config.yaml
hidden_size: 192
balance_bias: false
decay_shape: "linear"
Below are experts of layer 2 (counted from 0) of a mixture-of-experts language model. Rows are named router (the router's row for the expert), up (a neuron's input weights, with its number), down (a neuron's output weights, with its number) and show model dimensions 128-191. Each number is 50 + 12 x the weight over its row's rms, rounded and kept within 0 to 99.
Before each expert's rows: "mostly gets" lists some tokens that are sent to it at least half of the time. This comes from a sample of Wikipedia text that the model never trained on.

# expert 9
mostly gets: ")", " |  |", " –", "),", "}", " |  |  |"
router:63 36 63 44 57 60 57 53 33 30 44 44 59 48 46 51 48 56 62 72 44 63 61 29 58 71 59 63 58 31 23 41 46 37 61 35 42 57 38 57 47 58 33 43 43 63 56 41 43 69 32 54 56 58 52 54 60 51 74 44 55 62 42 42
up0:40 46 52 61 33 60 51 36 52 35 56 49 59 44 61 47 57 49 58 46 53 20 63 55 55 67 63 48 44 76 51 68 49 34 42 40 47 54 51 42 50 32 55 27 20 43 52 42 47 44 38 20 52 39 47 68 44 41 61 57 63 44 54 28
down0:56 40 54 54 56 47 41 52 31 56 67 05 34 66 35 49 49 50 24 55 68 37 44 60 38 61 56 53 36 63 45 68 50 62 57 69 45 56 48 51 65 54 69 58 58 43 61 63 48 42 58 51 44 52 47 37 35 36 53 47 47 65 52 59
up1:50 52 63 32 60 72 53 53 42 47 46 45 53 43 40 50 62 58 30 48 59 38 50 22 79 47 48 33 53 55 64 33 50 56 35 50 52 47 50 78 41 49 45 68 45 70 36 68 55 59 44 62 34 58 76 48 39 81 53 44 59 43 56 32
down1:27 38 54 43 37 50 54 48 51 35 49 54 58 61 65 36 54 54 25 43 53 59 37 61 49 41 42 34 27 52 60 38 62 64 58 57 62 68 33 32 39 56 46 67 36 37 65 65 33 59 54 34 64 54 62 47 56 42 44 60 63 45 31 71
up2:48 29 39 61 56 63 49 30 59 44 38 69 80 37 49 57 39 59 46 58 53 56 43 45 51 26 53 43 55 54 49 47 42 32 64 61 58 47 38 31 52 68 66 31 56 37 47 53 28 67 54 42 35 63 63 24 48 50 67 43 52 54 48 70
down2:52 65 42 20 45 48 47 45 27 22 38 36 52 53 72 46 33 60 58 25 39 43 56 37 40 53 45 52 74 56 65 43 37 60 50 73 54 60 56 35 55 42 38 38 61 37 42 48 41 38 59 51 48 50 38 48 43 52 45 69 55 41 51 45
up3:33 48 50 45 27 43 66 36 45 55 54 48 63 35 63 71 55 33 49 49 48 55 32 73 57 46 64 37 35 18 36 66 43 37 56 50 42 57 60 56 52 64 56 50 40 62 62 41 51 50 52 64 45 52 62 65 44 21 43 50 43 77 47 35
down3:32 68 40 57 56 48 73 38 49 52 41 56 50 40 72 48 51 52 43 53 59 50 55 63 16 37 55 50 38 46 48 41 64 59 57 62 57 38 59 49 56 48 58 45 66 41 54 55 35 57 53 51 61 23 58 40 53 27 59 65 37 42 71 39
up4:44 60 27 55 44 54 38 50 62 58 60 63 55 44 26 43 57 61 52 60 21 56 58 70 56 51 38 50 59 63 41 52 47 46 49 51 38 43 43 65 57 60 62 58 35 53 68 43 39 48 25 31 54 47 61 58 57 53 61 49 61 61 38 50
down4:54 62 49 29 32 24 47 72 42 68 37 53 69 52 75 50 77 55 53 31 33 40 44 33 47 49 70 36 44 47 50 38 48 64 50 40 43 22 51 24 50 39 35 40 66 53 45 51 55 55 39 54 64 61 49 56 56 54 33 61 57 58 27 72
up5:59 75 45 61 67 55 46 47 23 43 38 55 62 62 37 33 56 71 44 41 43 43 57 48 49 44 60 55 39 54 46 41 44 48 59 50 37 21 57 59 41 44 62 38 41 66 35 78 52 40 54 67 46 46 50 37 63 69 72 53 45 41 45 46
down5:59 65 40 42 45 35 29 51 63 42 44 32 38 47 62 47 47 68 47 47 54 37 37 37 59 51 52 78 51 75 50 48 57 48 60 42 21 64 58 63 60 48 38 52 54 30 41 61 43 28 63 74 58 45 39 35 70 52 29 47 58 55 65 43
up6:32 35 54 44 57 64 43 55 41 25 49 59 84 55 54 44 43 50 41 54 59 56 33 59 59 47 55 37 53 51 37 53 55 50 29 45 50 47 37 89 43 41 54 41 48 57 46 66 48 56 38 62 72 64 47 49 62 45 45 65 69 74 50 49
down6:53 38 58 49 48 31 52 62 48 45 74 47 40 25 76 39 41 54 44 41 67 45 54 31 34 53 34 62 54 37 50 39 69 33 70 36 47 40 41 64 55 32 63 37 53 47 42 60 54 59 57 56 37 35 49 30 39 64 50 31 44 57 35 64
up7:48 53 41 42 53 35 50 44 63 54 46 49 11 66 39 29 42 64 57 59 61 37 51 44 43 70 35 48 44 48 52 65 60 45 58 50 55 48 46 62 60 49 50 75 47 46 55 65 49 34 41 62 49 60 35 57 50 62 60 49 65 59 49 44
down7:44 44 47 33 49 38 52 48 70 70 41 50 37 54 71 32 54 57 49 44 48 34 44 41 37 41 62 66 47 46 36 36 47 55 73 49 57 26 64 46 51 60 50 69 42 60 41 51 67 44 28 47 27 63 28 52 56 46 63 47 55 40 23 28
up8:59 56 83 44 36 73 59 61 31 35 30 50 58 44 57 47 32 54 26 56 48 67 47 59 75 30 67 46 23 44 53 52 57 46 35 39 48 52 36 63 48 58 50 55 50 42 62 61 45 59 54 66 59 44 60 52 54 70 56 46 54 39 33 56
down8:52 50 40 40 52 60 73 49 46 58 54 54 61 43 39 44 51 51 42 56 46 49 60 55 43 39 60 24 43 48 57 34 71 54 43 80 57 68 34 44 44 43 57 30 50 62 30 56 44 43 64 49 29 56 50 51 51 61 48 76 59 37 75 42
up9:40 40 54 48 63 52 63 59 46 71 60 56 44 35 31 54 74 52 47 39 39 30 44 41 49 56 68 78 43 58 39 34 57 38 74 50 44 65 58 39 37 72 48 52 40 52 42 16 61 70 61 38 52 60 50 85 49 43 54 67 44 56 60 30
down9:32 34 60 26 43 65 33 55 41 49 38 45 47 53 43 41 52 50 44 48 83 41 51 58 54 53 53 36 36 54 45 55 52 51 54 41 47 40 48 44 51 61 67 66 61 56 54 35 57 54 45 52 43 64 44 69 39 53 54 45 36 47 32 11
up10:36 47 66 58 46 57 44 48 55 41 56 57 74 62 55 51 76 49 47 49 64 67 64 42 58 59 60 77 29 34 50 44 48 49 76 55 56 78 27 43 55 65 66 39 46 41 24 51 48 47 46 40 46 54 80 39 38 52 44 45 46 30 41 40
down10:34 72 67 63 57 46 47 39 56 69 53 42 47 48 28 50 49 72 47 36 52 49 29 51 71 37 40 57 60 53 51 73 50 50 51 39 66 67 43 35 43 84 43 52 51 66 60 47 75 50 72 59 39 46 62 49 48 52 42 42 44 34 33 49
up11:45 71 46 48 47 65 41 52 56 56 54 52 34 29 43 48 71 39 60 67 39 62 45 59 43 51 53 44 40 54 55 53 56 45 47 58 47 44 26 42 67 46 54 58 47 38 49 62 35 53 49 52 48 33 33 64 67 55 48 52 57 48 61 40
down11:48 39 35 53 62 50 51 62 54 46 45 60 56 62 46 71 41 65 60 48 56 57 66 38 79 38 53 54 66 34 46 47 44 60 43 88 57 56 62 56 49 56 52 38 59 40 55 37 54 38 51 59 34 47 36 52 67 58 59 49 50 28 84 58
up12:54 41 53 48 34 75 59 34 25 35 38 64 46 29 41 73 50 40 66 67 64 76 34 37 34 58 52 63 44 59 49 63 69 34 50 29 41 62 38 49 51 41 50 58 45 41 68 41 27 70 49 27 78 40 45 55 74 41 52 33 54 66 62 80
down12:66 53 66 50 48 55 38 53 49 32 55 50 30 65 41 65 42 56 62 46 51 43 50 64 41 53 63 55 51 37 48 60 72 31 43 29 45 40 31 52 44 37 35 55 59 53 45 61 23 46 32 31 73 27 46 36 43 45 63 68 46 67 74 48
up13:43 57 35 50 55 67 45 50 60 52 46 61 69 42 41 57 36 59 60 33 48 54 44 59 66 42 64 50 40 62 40 46 50 45 73 52 49 70 37 65 58 64 41 72 54 65 62 50 37 43 37 59 44 45 54 26 63 56 51 64 52 63 58 46
down13:72 46 55 59 73 60 47 44 54 52 44 42 38 48 53 54 40 56 38 64 59 36 42 68 78 37 70 78 51 51 49 58 58 57 46 74 75 67 84 58 54 50 71 49 54 48 49 33 63 36 61 70 31 80 36 39 53 62 37 38 64 34 48 49
up14:60 50 55 45 43 43 74 45 53 40 43 50 42 57 67 48 24 47 43 71 47 52 73 75 52 61 58 52 58 27 45 40 52 56 37 52 53 44 47 78 64 47 49 53 38 58 70 60 58 42 51 41 48 59 50 40 55 37 60 17 54 42 43 55
down14:19 53 56 58 48 19 44 58 63 66 38 49 41 47 32 46 50 30 49 38 47 32 42 48 57 49 49 61 38 48 51 51 41 63 48 50 68 35 55 42 61 65 44 59 41 44 49 58 71 35 51 51 65 52 48 68 54 51 61 57 54 35 61 51
up15:55 50 49 57 62 56 63 37 56 64 38 49 54 46 66 48 57 35 39 57 39 44 49 49 43 52 49 43 56 46 34 41 72 65 57 42 48 61 24 50 75 40 43 31 36 48 32 63 38 61 41 50 50 58 52 71 42 39 43 64 48 44 48 38
down15:57 75 40 58 68 52 59 44 30 58 58 61 33 64 40 58 33 35 37 55 46 41 46 33 47 55 58 80 42 59 57 42 40 30 51 40 41 66 31 58 48 43 39 59 49 41 52 40 67 34 37 39 63 41 56 65 59 46 31 62 35 54 60 43
up16:33 53 48 65 54 47 68 43 26 37 45 32 57 47 50 50 35 59 38 58 63 37 53 41 49 69 57 58 34 67 36 35 47 47 53 43 33 62 40 44 48 63 58 76 48 47 57 46 37 67 43 38 70 72 49 47 68 57 47 58 47 54 39 37
down16:52 33 53 46 47 54 49 53 45 34 51 54 34 60 47 62 50 46 51 53 56 50 55 57 49 51 62 59 41 56 54 60 42 68 23 62 54 36 60 42 26 39 30 58 57 77 27 52 80 49 41 41 62 53 66 49 63 69 59 45 56 41 63 30

# expert 0
mostly gets: "-", "- ", ": ", "- P", "- S", "- B"
router:70 44 36 60 58 48 60 58 33 52 40 33 65 42 40 39 53 60 59 62 40 56 40 36 39 57 58 45 55 52 49 50 54 54 72 31 53 50 36 65 66 48 43 50 46 64 52 57 55 58 40 64 33 43 59 53 56 23 70 59 47 67 31 44
up0:82 54 40 73 54 50 46 25 41 54 47 48 55 40 48 38 24 63 54 66 61 78 31 55 54 65 50 30 48 49 46 31 29 36 61 34 43 48 46 42 83 66 36 37 52 67 43 47 54 39 38 52 63 37 46 51 26 40 48 45 48 85 43 34
down0:66 44 50 46 64 49 58 54 49 79 65 36 52 70 67 43 62 73 52 32 51 30 40 44 51 70 44 48 58 48 45 50 64 31 47 48 39 59 45 28 45 44 55 53 77 37 42 36 42 35 37 72 70 75 54 57 57 57 66 40 50 59 60 24
up1:40 58 55 68 54 46 38 24 61 52 64 41 30 38 62 50 50 33 51 42 50 68 76 48 47 63 64 50 55 31 40 50 59 51 55 41 35 78 64 44 48 46 54 52 51 67 55 50 40 30 49 28 41 41 42 32 30 73 56 54 59 43 59 66
down1:53 49 61 59 33 55 54 51 46 46 60 37 35 38 53 41 48 67 52 70 57 58 46 53 48 60 52 72 57 24 54 42 41 57 68 88 29 59 34 53 54 37 39 42 47 44 63 58 51 57 35 36 43 54 61 49 39 53 35 53 40 56 65 52
up2:41 61 54 67 63 66 50 36 45 41 29 52 72 65 56 52 57 43 60 58 63 47 37 57 48 37 21 40 47 62 51 30 63 58 64 44 48 48 63 52 32 56 36 23 49 65 53 55 47 45 56 61 32 56 29 46 60 43 66 59 49 08 64 54
down2:63 67 73 55 50 58 52 38 32 53 46 31 59 41 97 46 52 50 60 42 21 53 49 37 46 43 51 40 46 54 52 51 60 50 59 61 46 51 36 40 62 32 49 37 43 46 59 49 54 60 52 51 51 52 59 49 66 26 31 42 48 44 32 70
up3:72 40 62 48 72 55 48 56 70 58 56 42 60 60 41 47 35 54 44 55 48 29 64 50 35 37 47 39 39 40 23 36 64 74 68 35 49 56 68 78 39 22 60 59 39 77 43 61 58 68 44 58 44 61 51 60 52 72 61 40 52 35 44 60
down3:51 73 37 45 36 53 46 68 37 39 36 50 48 31 49 45 48 47 61 45 47 69 44 61 64 47 54 69 41 36 57 49 69 64 59 43 39 42 37 56 34 55 49 57 52 39 49 59 47 45 54 33 63 26 36 60 51 49 42 57 33 37 56 39
up4:60 50 53 86 52 49 46 49 73 55 58 48 86 56 41 52 55 49 44 56 55 46 50 58 68 32 49 45 39 60 51 49 56 42 78 53 40 35 59 43 54 93 34 65 44 64 54 36 60 48 52 75 49 54 77 45 56 60 61 49 52 53 28 46
down4:61 46 48 45 52 46 60 54 36 33 37 56 41 41 52 52 66 52 47 62 54 58 52 51 58 58 45 41 52 40 60 60 42 59 42 40 24 45 50 52 61 55 39 58 59 43 66 48 27 63 52 47 36 52 45 56 33 31 45 47 71 44 53 45
up5:23 37 59 61 65 41 59 33 49 48 31 54 49 47 39 40 46 74 57 51 47 54 47 62 36 57 29 54 43 55 62 56 56 59 39 53 54 49 49 54 35 59 53 64 47 35 49 51 42 42 60 68 52 59 54 47 33 31 48 41 68 36 55 52
down5:59 43 52 36 57 41 57 46 78 57 58 09 53 53 61 70 56 45 67 41 34 43 77 40 61 48 50 43 43 29 35 83 44 61 60 49 46 43 60 52 69 72 48 50 55 46 46 57 41 40 48 31 43 48 84 50 44 56 36 45 59 58 47 45
up6:66 38 65 55 65 60 40 40 76 63 37 40 70 45 53 67 29 61 37 57 69 28 68 43 49 42 54 53 38 46 29 60 68 52 54 46 36 55 59 64 47 57 54 43 41 60 73 51 48 48 55 52 59 63 56 45 41 53 58 57 61 70 23 53
down6:31 54 45 54 44 55 55 67 41 48 47 60 52 28 71 55 42 54 43 37 52 41 56 40 37 55 54 45 50 52 65 50 59 54 63 44 60 48 34 51 54 40 69 55 27 33 46 70 34 52 49 38 46 51 71 41 52 13 32 45 50 42 52 58
up7:58 65 67 57 39 77 45 43 60 48 42 55 41 51 45 65 57 11 51 40 31 39 56 35 55 52 28 53 46 47 64 54 48 47 59 55 55 49 36 66 47 40 45 43 46 66 63 52 49 57 58 49 79 42 60 37 49 61 71 42 57 52 52 52
down7:44 62 64 24 58 32 64 38 75 48 54 34 49 29 51 49 53 44 67 59 42 55 47 60 35 56 21 55 65 43 35 60 59 45 48 40 51 55 18 44 24 49 63 78 49 49 46 65 38 45 65 53 58 65 57 61 60 49 42 49 64 49 40 65
up8:49 50 31 58 71 47 46 44 56 25 49 52 60 62 50 41 51 45 62 55 63 50 41 64 40 35 42 61 26 40 38 58 48 49 64 49 54 62 58 30 34 62 28 50 50 28 59 74 41 30 59 64 61 46 45 30 48 40 37 27 60 44 54 50
down8:32 32 34 54 65 52 47 44 51 64 50 43 37 49 52 60 46 40 47 62 41 37 43 51 49 38 71 28 60 68 50 62 44 50 37 37 28 59 55 59 52 58 40 50 59 48 59 69 45 55 46 53 50 29 49 30 52 29 59 47 33 54 61 50
up9:52 68 48 53 36 50 50 57 50 46 59 50 74 28 65 21 53 44 36 57 26 50 45 65 59 64 68 43 45 50 50 74 31 25 58 29 51 56 30 44 53 55 19 54 43 61 42 30 63 42 55 69 67 69 68 74 53 49 57 51 56 54 63 58
down9:53 43 47 54 75 87 40 53 48 46 45 44 57 54 49 62 34 54 47 39 51 47 75 39 56 50 65 57 56 59 45 46 58 64 46 68 47 51 69 69 46 15 63 47 63 36 55 74 65 81 45 52 43 52 34 49 43 52 42 57 46 45 38 52
up10:43 36 63 51 53 59 53 58 34 44 43 52 47 50 51 22 45 54 29 57 84 37 50 58 67 60 67 59 45 52 60 60 69 64 75 52 46 48 45 44 77 50 44 12 47 60 58 55 53 42 53 48 39 62 41 49 31 53 51 67 51 42 26 51
down10:31 75 50 58 49 46 47 36 39 45 35 31 45 50 47 35 40 65 48 47 57 57 44 55 58 42 25 48 55 62 48 50 54 38 43 57 39 50 50 48 52 61 42 34 76 44 62 66 74 53 52 54 44 58 50 38 67 63 37 38 61 57 38 48
up11:22 63 35 52 40 57 39 59 49 53 46 51 41 58 29 56 64 59 74 61 49 50 59 52 54 34 52 62 52 39 39 48 46 37 33 61 53 63 60 75 49 54 58 53 45 52 46 62 53 49 54 37 57 34 43 41 60 76 59 49 43 51 29 60
down11:31 51 63 57 62 66 44 45 41 57 59 56 41 51 53 25 56 31 47 48 41 46 60 45 66 54 55 38 59 56 47 40 34 23 33 70 75 50 64 47 59 69 59 54 62 46 61 48 50 42 58 32 35 63 48 27 49 45 58 42 56 56 56 49
up12:28 28 52 54 48 49 59 53 67 62 32 60 65 29 61 56 35 67 54 50 32 41 29 65 45 56 44 44 47 48 65 67 81 69 63 44 65 51 37 41 66 59 52 17 48 39 59 50 42 39 53 92 41 66 54 48 23 25 55 58 49 56 45 49
down12:55 47 36 45 53 36 68 51 64 56 58 18 39 55 54 44 65 32 53 27 49 65 51 52 59 41 59 55 58 33 53 52 57 49 40 73 58 62 37 38 43 41 57 76 72 49 58 57 55 69 44 46 46 57 67 34 21 70 41 31 58 67 46 50
up13:34 41 54 60 52 81 55 59 49 60 52 55 67 40 57 38 25 54 35 52 51 36 39 60 60 58 75 61 60 53 49 36 47 28 57 59 53 39 43 52 59 55 64 31 47 58 54 49 41 52 22 58 50 65 43 45 65 49 58 28 44 35 39 29
down13:48 49 33 36 26 48 65 35 57 61 41 65 35 49 68 49 44 34 55 38 46 69 64 30 53 45 52 58 39 49 64 55 50 52 52 56 59 50 59 48 44 56 58 44 62 49 67 39 56 51 57 36 50 50 60 56 62 41 73 94 45 44 48 75
up14:57 37 55 61 39 68 31 36 46 44 47 60 40 40 53 47 27 74 34 48 71 52 32 36 67 53 52 65 61 40 54 29 66 46 59 45 45 64 29 36 42 57 78 34 52 47 44 32 51 66 57 43 56 54 69 35 22 42 46 51 58 74 40 38
down14:44 41 34 31 50 63 44 60 42 62 37 48 54 57 54 52 53 42 46 49 42 41 53 30 42 79 38 31 23 41 64 48 54 39 66 77 63 55 51 57 59 61 22 69 59 54 47 58 66 69 54 60 56 33 64 20 64 62 49 61 30 32 45 52
up15:66 45 56 43 58 55 67 30 43 54 55 37 64 40 78 38 49 56 51 60 56 48 27 58 50 69 53 47 57 47 42 47 57 52 56 35 49 43 43 54 62 64 56 35 51 52 35 65 27 50 44 32 39 84 63 66 52 31 46 51 40 24 59 43
down15:38 48 43 50 25 28 52 44 45 59 72 55 42 48 51 52 49 37 61 43 58 48 63 60 58 43 43 46 34 44 58 53 44 43 48 43 47 48 68 51 38 68 55 46 60 58 55 65 60 43 26 43 34 51 65 47 48 62 43 62 43 76 50 41
up16:42 46 59 40 36 51 63 64 61 48 39 34 46 38 66 58 59 41 37 48 30 57 28 48 26 72 44 52 54 53 58 43 72 68 47 30 52 41 29 45 61 55 56 70 43 30 65 52 52 63 39 54 59 59 65 64 46 42 54 53 53 66 58 55
down16:38 52 40 37 60 52 26 57 55 31 65 51 47 60 61 56 37 44 63 40 46 31 59 61 53 53 81 60 38 48 30 52 38 56 48 67 29 25 43 54 22 66 58 65 58 43 44 46 69 61 61 68 31 61 45 60 38 61 66 46 41 42 58 41

# expert 1
mostly gets: "ing", ",", "ed", "es", "s,", "),"
router:55 30 70 50 51 51 64 33 41 59 43 39 73 44 35 59 46 61 61 78 42 54 43 52 59 63 71 50 46 41 38 64 51 48 61 47 37 62 57 46 75 60 32 34 41 64 67 48 35 51 36 58 48 66 51 49 62 42 47 60 51 68 29 56
up0:52 48 46 38 58 53 46 67 55 53 31 48 48 80 35 29 54 85 27 67 51 46 48 41 47 34 38 47 43 53 44 36 50 53 43 45 43 51 46 65 51 36 48 50 16 52 60 57 51 63 49 45 54 85 51 57 52 59 50 54 60 44 28 52
down0:35 38 45 38 36 39 44 61 40 55 47 19 71 41 56 32 69 36 42 38 38 61 51 53 33 37 39 51 56 58 58 31 46 44 54 49 46 35 40 44 61 61 57 37 51 78 54 53 48 59 49 29 52 31 32 56 46 73 64 66 69 51 48 64
up1:52 43 39 34 42 55 56 51 69 67 54 69 53 37 20 57 21 52 40 44 33 77 49 52 56 47 46 36 40 45 49 63 43 58 37 50 43 59 43 62 59 50 51 81 42 61 51 49 45 45 33 32 47 38 55 53 39 54 55 39 48 50 53 91
down1:33 40 48 60 55 43 52 28 46 31 43 38 59 81 60 37 49 47 40 41 57 70 52 35 55 29 43 28 58 51 56 51 54 57 50 45 31 47 55 35 54 63 48 62 48 47 51 36 64 48 39 43 52 51 35 52 47 47 24 40 54 38 43 48
up2:52 28 44 39 49 48 38 51 49 68 49 59 69 56 31 39 26 40 40 57 65 49 69 50 68 46 74 61 60 54 46 44 39 65 56 52 42 54 38 38 43 39 56 50 48 66 50 79 44 50 49 44 53 23 47 61 46 74 64 55 62 18 43 51
down2:71 51 61 68 47 47 42 63 51 58 77 43 48 64 39 59 70 42 50 43 50 54 58 65 48 22 70 47 49 49 60 64 60 54 31 60 62 51 47 54 40 50 41 57 73 45 55 63 77 23 54 56 45 44 46 50 71 58 52 43 34 68 45 44
up3:53 71 58 64 75 50 57 53 58 60 47 54 51 51 31 64 35 27 37 78 62 63 56 43 55 55 67 61 50 44 40 41 61 78 50 46 33 67 56 52 68 52 48 61 49 48 77 63 63 50 50 52 31 68 39 27 45 54 56 49 62 57 77 47
down3:28 54 54 51 52 66 49 54 38 44 45 28 65 51 50 36 42 49 40 51 41 68 62 51 48 56 59 57 48 49 38 50 34 75 33 50 46 59 41 62 61 42 42 37 46 45 40 51 61 51 54 41 46 07 60 41 51 52 24 63 46 62 44 51
up4:70 89 73 55 41 49 47 31 52 44 42 51 66 56 26 53 40 48 62 41 44 49 48 37 71 32 46 53 47 54 54 55 81 45 55 45 40 70 37 49 44 50 38 45 31 36 58 57 74 74 52 40 51 60 59 54 40 63 54 48 54 42 47 51
down4:48 48 38 42 57 53 85 23 42 35 60 39 59 21 53 67 31 51 52 42 53 63 49 41 66 64 82 52 55 59 22 66 47 47 33 62 45 37 47 37 58 54 53 25 41 50 61 51 62 56 33 48 61 67 38 66 47 39 62 49 63 43 34 61
up5:46 40 31 66 27 66 41 58 43 65 40 49 59 27 31 54 75 56 57 66 40 65 54 34 55 46 46 64 51 57 48 39 42 57 46 58 37 49 56 58 60 44 47 39 63 39 56 46 30 46 59 64 32 45 57 40 65 50 60 57 46 57 38 61
down5:55 48 72 50 54 50 44 39 61 37 55 47 44 52 47 53 50 46 68 52 27 75 76 50 50 54 60 49 48 23 54 47 59 44 50 64 57 52 65 47 54 50 61 47 49 52 59 34 70 43 48 52 45 30 56 43 32 48 47 45 44 38 44 68
up6:60 42 56 42 47 64 38 35 47 48 40 51 42 50 30 81 42 67 61 53 43 50 50 47 33 67 51 55 51 47 38 38 67 75 68 44 53 65 57 51 41 25 60 47 42 65 61 43 44 50 54 41 83 56 71 49 52 39 56 25 63 68 52 78
down6:26 59 45 43 42 70 35 42 55 72 29 44 64 69 44 54 41 63 50 40 65 43 45 49 49 48 49 44 60 61 53 56 43 39 59 50 33 67 47 24 63 65 44 56 46 45 55 64 60 49 45 24 31 60 59 55 34 47 53 46 38 55 37 61
up7:57 67 71 55 64 39 68 52 67 45 56 39 47 39 41 37 64 42 56 50 59 46 51 46 49 57 58 39 23 51 57 66 56 33 52 40 43 62 70 58 40 61 62 51 39 59 36 42 56 56 55 74 60 47 33 58 46 50 50 35 50 58 44 30
down7:55 48 60 16 52 56 63 50 41 52 51 63 47 79 50 58 58 53 42 35 46 46 59 50 64 35 49 62 33 67 27 41 45 69 48 53 56 50 47 49 45 52 47 35 51 27 58 59 60 39 39 43 49 33 51 43 42 41 22 51 42 53 53 52
up8:51 37 40 47 60 56 53 52 71 56 62 54 56 37 55 38 56 55 54 41 62 60 53 71 67 51 43 55 44 46 41 65 64 44 69 43 40 47 42 61 28 52 56 60 30 45 40 40 43 63 50 48 57 68 72 65 35 36 53 39 47 51 55 62
down8:36 64 34 41 46 53 49 55 55 21 56 50 65 45 53 50 51 46 61 54 61 43 41 39 52 39 51 37 36 55 58 42 66 52 45 31 52 51 85 60 42 63 51 54 54 64 66 44 44 38 62 50 48 54 37 80 49 56 61 43 42 47 28 47
up9:55 49 49 72 41 69 42 46 48 57 56 66 43 37 49 48 37 42 74 57 58 68 49 53 35 41 63 65 53 60 34 52 60 49 41 56 58 42 35 76 42 52 48 49 47 34 54 59 48 41 53 53 22 28 54 58 45 48 55 49 51 32 59 62
down9:48 50 63 46 44 32 58 43 26 54 46 47 59 62 38 64 47 65 66 49 50 45 54 54 36 41 38 49 40 68 37 34 40 40 73 53 60 11 64 57 58 58 52 60 54 21 70 37 45 56 44 67 27 34 51 61 51 66 86 49 66 52 45 74
up10:40 55 46 61 53 57 58 40 53 44 67 39 50 38 40 57 66 68 39 61 53 42 58 40 77 55 61 49 63 43 42 45 71 45 56 51 37 56 47 51 27 62 57 45 39 35 51 26 31 50 66 51 53 83 40 57 61 43 42 44 61 70 55 63
down10:43 68 29 54 28 57 51 41 46 58 42 64 48 62 41 52 51 29 42 52 53 59 53 34 44 38 54 41 37 56 78 71 53 52 65 65 51 49 65 43 39 58 62 48 52 58 69 53 28 60 50 56 50 17 41 71 56 65 43 71 51 64 54 56
up11:43 44 64 55 50 49 55 39 37 27 49 48 47 57 42 32 65 51 57 62 59 51 24 52 37 49 40 56 41 60 54 62 52 67 45 45 55 58 34 46 42 54 57 42 58 48 48 44 41 44 56 56 47 37 62 55 48 40 51 58 54 54 62 50
down11:35 42 54 25 35 39 43 45 40 66 58 63 41 46 51 37 61 43 35 38 69 43 52 44 60 54 51 57 18 53 47 40 29 45 73 44 42 60 66 59 54 56 51 65 34 48 44 62 46 41 42 46 44 43 63 51 36 59 64 51 61 52 79 54
up12:46 63 55 65 49 36 47 35 42 57 54 55 44 46 48 39 48 66 66 34 67 65 42 44 36 57 60 62 37 59 25 50 53 52 67 36 36 76 54 45 45 60 58 48 48 54 42 51 34 68 59 33 52 27 42 43 41 52 56 58 68 54 48 48
down12:43 40 52 66 70 62 55 64 74 25 54 57 47 71 42 56 47 51 52 45 50 50 57 55 66 36 52 42 46 49 28 39 47 70 55 64 38 44 60 68 50 59 33 42 59 44 21 69 35 52 36 59 40 26 26 38 52 53 33 57 38 51 58 32
up13:48 68 40 71 50 39 71 48 21 58 61 43 55 60 29 45 46 71 55 76 47 53 50 48 64 55 44 60 38 59 50 49 53 43 26 41 32 60 49 64 50 41 44 64 32 51 39 52 71 57 36 61 76 58 49 70 58 49 50 61 55 65 30 62
down13:41 29 35 49 61 43 57 34 28 54 63 51 27 59 45 39 48 71 48 44 42 46 28 55 60 59 40 54 38 62 74 85 50 66 34 70 46 63 34 43 51 44 65 68 60 31 62 63 48 58 50 44 75 44 65 66 66 34 60 33 50 55 50 46
up14:57 65 61 65 56 55 62 63 39 46 44 44 35 71 35 63 74 47 55 61 50 44 49 42 51 50 46 56 25 60 44 64 62 53 49 32 26 56 48 52 46 45 57 39 35 47 51 37 48 54 50 53 47 27 55 69 67 53 54 60 65 55 43 28
down14:51 42 63 42 54 51 35 79 55 34 48 56 59 50 40 65 64 63 39 35 46 35 51 29 39 53 69 67 40 45 61 28 44 50 51 83 34 40 61 47 62 52 32 24 31 44 53 41 39 63 37 51 42 47 58 41 51 63 39 54 67 28 64 61
up15:70 36 49 69 47 69 34 47 49 45 41 60 39 47 57 48 46 25 53 56 47 67 42 71 66 70 51 58 43 36 45 61 66 44 61 59 58 50 30 37 55 66 59 54 44 50 60 48 47 43 58 49 37 48 58 39 31 59 63 52 50 50 25 58
down15:69 59 29 48 47 45 54 64 62 45 69 38 34 58 35 51 50 65 45 55 54 46 64 39 39 42 55 44 17 37 45 47 40 39 58 78 53 60 55 80 54 22 46 54 79 80 71 50 42 52 63 67 54 55 58 44 58 61 33 51 62 55 64 48
up16:64 62 41 56 59 31 61 17 64 56 64 35 44 52 43 36 69 46 54 50 62 53 49 54 52 46 36 42 40 42 33 49 99 61 69 36 46 40 33 52 47 41 39 53 48 45 14 49 71 55 59 53 57 52 60 72 39 54 50 49 68 64 61 39
down16:58 62 19 61 38 46 36 63 33 53 50 44 47 32 57 48 79 44 62 33 55 54 56 39 38 58 38 65 65 60 52 70 29 33 38 66 61 31 61 50 42 49 48 63 40 52 51 58 51 54 61 42 63 47 23 49 42 44 50 54 56 47 32 57